{
  "routed_scale": 6.93,
  "vocab_size": 8192,
  "optimizer": "soap_variant",
  "grad_clip": 0.5,
  "steps": 9370,
  "dataset": "wikipedia_en"
}
Below are experts of layer 2 (counted from 0) of a mixture-of-experts language model. Rows are named router (the router's row for the expert), gate (a neuron's input weights, with its number), up (a neuron's input weights, with its number) and show model dimensions 0-127. Each number is 128 + 32 x the weight over its row's rms, rounded and kept within 0 to 255. Numbers have three digits each.
Before each expert's rows: "comes after" lists some tokens at least twice as common just before its tokens as in all text. This comes from a sample of Wikipedia text that the model never trained on. Tokens count by the router's weight.

# expert 122
comes after: "| ", "% ", "00", "Total ", "• ", "0"
router:136101150127129089156041108129104121119134105164099100146117149097160093160111171061119143118084116151116102121147140094133139104148216109035118091095157123118155136130160148127172125096088096160069173172146145066143179122117139110110191118111133139122114142139105124160132151146208061143072115079116098101092136100149169172122108126119116162074144088105052162131137087160104125098084
gate1:190117181121115108167064162113163139091116112094087173151157124053129103121118149067117116142088142148090155164089115144104041186095149114114168112097112115139155149132137190165103168149111145109089125112106147106115146167151081124137167117118071145187095122136123115162081088089147119111084076078079165137161037139098178147126128117129106144134159171134162169139142112135084118136183
up1:105184117113140087130228119139117060173137149098153121147111162162138191137128084173146164120183080134117138117115168135137171085169125113098104134145196125132075123135132053091149092120128155138147148122157163111123121120091123165168123118090186180111123178085147134133160140147106132091210133172218139120116192139146089111119117161172184104142104082115100088124113135116112141103119
gate2:129095074112172121129095064088155156128167112159167140143155119108142158148207130046087167124142093086130118040111084074127136169097131108135108161104127153123148166112132102140100097183082147179128125162142132099198115159087076133079165123117121161147119110168107190168114143163128108149178117100136125151099146117155142124123115117086111076101106180146087113131084068113057112144155
up2:125152158148126122100128159174101094150125172123135124124109139160113131101039126195158074111123127127109114162172140196143100114112145141165142094180169092116150089101096165133128145087146136120137085089123152181062112117159175078187107084120181097092146112132125084061135112086116150082078185145123149068160073109080144171149120141152134201122159136136185154130126156142179133098111
gate3:130121170132191075092093130069140162129145101104153130097111203119159116118086120100163145056150110066129129131093150081103133123096099152122125116102119147159122096122155123047081073159100119133114155164126132098117162136133086121092121094130199206118115065118146087135119152132110134122109089175145121182040108114103099062139152112111136118181116155118078104061120149168086154134142
up3:109119182130187112109075105066123108147102147131133085127081108104123089140097135121178099065158145147140070131127153149123167118094104159127148086134146135099112057064144180075107158173114136111112210124118173103080105086141158104101136091146170174122158058097121087130163138122090092125056102150109171114145144106172118061168186161121071152138153118148110113090141141140135147092124
gate4:159129109124112130177073143135111154179207139126157155183124135129118134104125136097124155131066161127160118091134103084190138130189208147117124115093118136116116081169149154162141193114140137150136187183135105115141174140084066163158225115130138117124095119134116182075090129155116143159150147101107069121157125194171151173127078143153153114149147156124095127167121123161122059150102
up4:175145145090107101078139085183140091106098076143164134091091125083164131085097155129202083109098150153144118133162204150076114137116183140113144156117161138117158108211122131161157135116124147118128091075088114135075153148096140079126138166138066087123100181148167145129076069110190176109133101171095146153106119161114086122107082068156100156139111158098148134095170111105107114105119
gate5:113109152139133057149191156134070107100101110148117142087081099092166132172075049130045167099136150161097143102156107145081101113153108104111096099103165174133118200153108151119114133155105134155147119159133164168133191155148156073081097140139143135105151136128132099124158113146163125118096128165207117090133080156191124114076142059135135099136139134116119095146085143132180162156068
up5:123096151109157140159153081098107104126169085162147098123182170150144138109128121126112116118105135131133116102192101135105150107167120167186101143135152157150134205180227119178113134125153177136093073105120131143131125108140080101195155130161071097119208069096091071135171136127168161155142097107158126179114158130105163119132131086116175140109100157115085107099133152079108151052095
gate6:131195122107122069140132089153183103124153129133110149120155134112145118107112162078106154132058168150069105119142094069139116069117147184143151120132055107141042166175147171137107127127141153126084116144127108110147153171099170088077135120135116092089128086084089173144094129120142096117089093116099132143156093159078128051073136074128135148128103082033157121102114098096141133117124
up6:088208142139160141069087147083065182161174120170150098132137138120160123129130145183182133150074136114125106134159177181119069073115159157105161124157112148142124120141120167192118096110129089150068133110181126139131121133130072122140156170131133095113100088107091148102133160134122079204142091123161119178121127096142128103098129146065093106160171112124205157089150101144150169128189
gate7:163091121135111120152137171095139084143143122097134031173072125154120143102171176117097122094109149131053140169144103069145107231109117098143166155130188149155129091115139160174080137098129153138129142173167125149126153099175092144140091165113136126132123167106098164101184098106113113043097103103075142141138074162157163129128155088119135160152158163058117109173125151107139153112116
up7:155131087111103162138111132177065134093094157117141133112125120165159132124144137110131052066141163142114184176105099124067160143178165115149149151119181144164122164140092143114136164138163134108111155120124091094120109101171113112025110221124119097129102097106148210138091050111151110160138116132137119134182129154170167123114096081072177109144144098182092122131124100145138123076104
gate8:095089201095149174158105146085164161123153131095099112126062132125083145129121107131104057102138146167119106092181073109106149149128123149165112080081087127100113109087125192167080109087080115066103106119127126157152099107097130175139116120182093073087163088152073185148111104123149143100094159124136177075088117087120144123153119106071080116097102170122078141113102167169108149146117
up8:132152058159073097141087160150132113107088134118135135128169069180169089133119101134161157114120141100125166150139188164167114110093133140132091163167146139121167120162139104124216152154192164185075136129153123153090140169130142086136102085088155181145118144120212106105133143117125125102207135113095077175141138154161133146084178152198187116116141071148165113122136108122126135082115

# expert 48
comes after: ") ", " ", "1 ", "2 ", "3 ", "0 "
router:110169136187107136143151070110163123117125088149103128105120168143141146127146109156152118139096182119147098084062151103115112132110059115196182166156166164115134134160167123111124144125196189128169145113063111127100145195158136100077136141085097156140141099162147106095171144091057076173094181141155141153115127109088157084148134100095091088122130101071119094094173168129166158177138
gate1:155164123136137080123138133121145178149084106108118096114158104106104111157162117124152116098188179123072146094102166119120184123173076085197113084140135151127093175110141200087145119086125111186140103103126101145122141139056138100135158175125076129118160136167101123113185142134142145067142180123101124168101088170070080102196168158135130148181175148147121102170076155124119150173084
up1:179168123145141124146139130117135208127101090122111134114147105126119145106124074105151108130174152150104153103157152134134201080097122116163072098138171157099112172126168182080137115115138161155120119122142129137150160149062144075165168126131063090137179124165118112136178183121126157065126188127123081163082063154100063065155133154124142146151136160150099105129080215119135180144137
gate2:114135104147104139135157085093107115132134177133127085190130134143094109087183096108206078162097129188117119177173065125155169153109129158115171161137081077156106095170197102114073129087195130130166124118043128135163126136105175137107150139114144119128123160123110147091142202085113121147163151139135052104171119131112152131203120164133155099165072100098112108149120137152117154122139
up2:131128163105142094125082148212149159113135092101118182069149122114157140181076140133044165079144151119089100075110166126108073096154127097163093103137161144109114147061066132093154145129083156130105100071221129128128122134149092130138085123162114131077081099173097132172136100147121153082095100108098156159096081124132151116082133095113090122085188105161170144117136122153120107138122
gate3:100133165186116104135082062058156142111135169133105099135146147077110109122121171131132119128114192155148114203086183138120070161161138115139129090089159109098110179137156171155160114148152077124126119080108098175058081135180158100123155095113129142149124170105157111112074064117080092127123137113138127173141160153155160129137166108148124101086124140153120122159138016186151145128112
up3:149145175182129092141046083110131138112151157155124105140124155124136116086135167105128132094109133102177153208106145159165094110129156117152124104111142060090098172144179155115099122161153050117108139080102050163078078147161204139133157091137131153179144181122134095110127066150089111100076093147108105163123133147126132123132145088134160134086101150131097132113088045175142157115139
gate4:129142066116165112132163187157104131154115122127121118146061091186131124118136107165096132091140110089162074083161109138160134156137110101239113045131134061074091206131159148154114107138133156123145101157126103152077134085075117099104162060135145194111098108118113101092122127158167148110118159121163166109132111116096107134103144107109174125151171112102147184102086121126089076112109
up4:151127183159130156111078104110118151118158153150141122113204130069139139123129134081161130175079137169075168134085128075100140063146174158029103176121110200134129053117115131111110136083140086116104132142172103111201124151180136189108135127118148088159158124124063152150136112112108157116149096138093112120129126162173164128139133135130102151113083151154090092173165157129175177159150
gate5:120173116184113107151147117125142146158153138103127109147125079106125122114100134078206107125158123205115149150122135123061056078101049100100176139157090124141097131099141150138069115079121089127152134122077109100145104128168144143115123106115132105130130108149021167116097118144175157138104064164134124118086102135116133147110199096107109117075074155128113120132177152153074111075070
up5:111073109121138144167145110158152134113117097143145154133130192125129203184157170124117188147149127047131071113109189181168145159203110156179139165126138094143128159094128092168169112159137080171141108136167130142136141112114082151076104155167138134089073092115128160151114149119109093123170159134146161172113180162095111151127064113114131153085177152130127111110111076137149071178187
gate6:114164109159122110128134067120147136118130138226085069110114116094088171200142081072145188114126155077144195136077145120151122187089119197131100178163151113141168112122141116120114123097166117158102114152116114121118133142152149085117122176133172149113133095145176085058157123123087172122141134132104147107066122103154159172159148150157141059150117131116100086107129145165206141118165
up6:144078133123185090111123193097113143111095140067141126096159156119096094081123158171169070121123113141115072124164150152119187110145110075132184074119075131082063116140113152108111174130098134191123145106136139124101100141088123170074162082129099153128162144118109178140113091124139089135149125168095137153146162094092065080109101136093155180166145149147167185119151158058076112114089
gate7:208176114107171095144144161132085112137053079096119110099166129134039118129124174076110103163153149111108122185173141102146139103150069157140133186140128172120134173103142127158153097122061143173065178151104131090154171118142174094162134122128110113131124085158152120134120161127111141084112108140142157153200096091106118135173121167121178144148129169131128189147164166143079140160183
up7:180140156080176108142159124158098115187126051105176100119196176079098093060145178097095093170166164121114161150091133152122141110146139137121151155156173140109116157158152136125139116160149167131063131128084099147117203123117151088187138117114098110082133076180105105150089140121120179120101095148101120142136145076141166086141108108115163136139104133121154187074146145143080147211138
gate8:193117147161141062094128176153081137131181115111125156105087125120208107107163136111101139110119119137102116117019160104129121134142137133143161111097119120084127096096167046161080177151139098070132113161136127120150163146122152163122134082146170117119102123188133112096103168171108054155164099089137152148144181148221164162114122078114142129104167129123118134106125072132164113127094
up8:095159139150093144085101120162156164148066141149136122125155145121125141104116065087164077071183092063130135138135130152115099126156093159138136104143117140088129184141108149107130127099126131126127154118175120158058137149197102135134052145089140164112081074119133102110112087130114179120095153137117138058051083178089075063129113174156102168138161112099156079098121154116111161069089

# expert 133
comes after: "| ", "Gold ", "Silver ", "Bronze ", "medal ", "position "
router:178151152069158147138114095124113119108125112109151100155130094123164088131130107097151126174075128146141082132120139066179120118142139063160158092100128117120165095161168172135174169129077166089048147128150107095107161093023180086170157077141100088115156132131119142105120110152162114128126150097129116169165175083175105125135141081174132160093126076106065122162177111120115106071138
gate1:176122076112158061076096135155073087125069105074155131104154117132115073131142157069106147100144128106092108110093141119163119117074099146123136158144156086177179109085141165110163098177133093095045160111131166133127112117078155113126152115190175060155084068116089125149116130126139156173083143139139188169184125055113101167132170111134093113151148117145134126084139136108128142110140
up1:169174091145144084092098120124140091138102123068140146117192193121135072153151105083133156127138118130091133094053125098134119127088087147092115154101154060159137084100138138156157132192088129078100156093169149160104138079092116167191149145205147116090073096145124124129114119073126148189099124146089179137148096097134118157156177119153067098138175153146118133135164178123144103095161
gate2:133149123098132143126156087145171117157106106065154128137088086166186109157108130123198075120119148171171067134157165144130084145129143079124196136109105140142148083163099203100126136130147136114100112101166107155165168182123174143118144117135163121173198076146130170101108118098147059055103118137129087141113163161154130148152166060152158138120139150126163210137158079135093120129161
up2:138117159082145141144121107183167103155125058074147139170109058164157200161123131138181113142136154180187101118139134134125069157147146097125154090130109138095171127157059181123124150174155155111075141124136114153137142177118186117127216117123131126156208076138139136099097108106118065130168159145090126182155113179181124094125163132161139131135132111121165167157127095129094139084151
gate3:176117096060114077143139071134151126098113106122112112130116216106131120137094074143208102099142109146107166104179120059131117146121063147123132121112099124137138075120126153147185122124051121113124110171135110144136138133095143119134123197107099172154160082078093079125114134146104103112111133186125149183144172144112029213120130130156130126102140082149099099108136164096127133164163
up3:075168114229141146136069186096103144160132150097106133143134084138112119113166178150042148182109132122128099158119114155151133103083172153117140136139146113096080157118106145144064153162185141091132151095117128155131122118186182123091125094152158103134103188158136147070096111108139135133181131075100122062132108124119238064128141152164131129152111139102143139132146089156113115092126
gate4:096113105153135144104144115115062130099111147104098100145108112084154128170121131099160109128125095087116183085122112220118139087177143100093122102133145148100205087168126126111091088097184074162141132149160130085124111109177094188135118138095147099106124085173136101050145084121119166223142100102158124137167102153152120062139097116102185142090118098160118105178155115171111094102142
up4:157125119145134108106116112145065147081110151102166100153105096091172101194108107130174150114147109061118142060133121140135134117142113106020161078151122159148180092178135135070166093135139100157107134105128118064136079087117088127165137119162146116160085070162105112108153072168118161217149085110144087106155132143144141108134098106094155130137166138131089101196156099148080107125134
gate5:128140138146160139143079118108127120105166097097147133122101095169115076124094101084158091148071102082087114171123125110157113144151144122139143173096150111100118142147103176133149200115000177098096159122124154071114118076133146123140126102118170109181079159157158145121089117145162058155118131118149131169113074150111129057108116111187169165132135161135111142128129139155111149032151
up5:117128102118068097134182167161103116140096154118089108125158143091129157147137170174117167113168142124164184109107134169125123111143131133153138062125105165183130122120115101123098056155230056128139095135123139144138109153166094150137081187142099152077161085098091135146143106116121177140169136127120146077132158107141151196125128154056117126136157155111162091164096113080139094227111
gate6:080174109124134125134082127131155122143106143105163112093097067128118130139146161154134133134084127085165152115094119180087109098110115138140115122143195172109162148145140136117138139109080129142109215170119060182133128121147104048171129036094100179142151113138142084087140150130170187126114184079134095183126119071097128107157088168126102132120068160148135052124146141175157119160094
up6:096110121096102139126069150123142154137098134168148140072062133161141092109108169112070112106115129120136143112176143194056125106073092117155144121109167147129176099123141102162108126130082098080097158140143139192071125119144151098170102076077057164102167139095138129137146123124134111153044146115093108106110107080121090123128156089138138127113119101163099109090175114189164156192048
gate7:156115134141149099128129163127143093157139161103147165180119124120140113131165169139142180063085166168128135138093131137104094114156150095138137105066141159109120103170116121089157178166114123132121152145107025150133140081127116143096129171119125172143129140103163174200073102111148170094188116122140134135103190093138061134112085095125094194168139129082159133139117146143055035126179
up7:150130152108098209108143118137117128181195118118134137092144157130087166077096144151103067134143132139173140157195124101159181129123122133064061130135106121161168127099113173136114075069117112151119171128111152098120211138198137157087140147118142111162111107115161059085133147104141099131146132134143153096176075098135127158135146158127150074088122143145054078134174104162168166167101
gate8:125124092121139099101146130159113086133142117157161116142206059128170142145127163188068102077154163179168090153106163126117115104137132124190159134114084123157099123157089153109160120126135131131053127130138118148138066119094152081131101155132051082149141081173160141202126135080113087143104131100139137109160148118209121091117098104137088154119115140174083075155071074107104110176143
up8:131086102143140145131095146181117142123155120178181111126173090127121092169189122146113111097154125152153127176105144106129124106109123109131115114125073124176077065144068180094111151115138130152070097133155110129130054150117159106096079185168040083175105110196123137160111192092125087125106120110141167079145133142188124090153102100114124135111114114165098062171101133070120103166102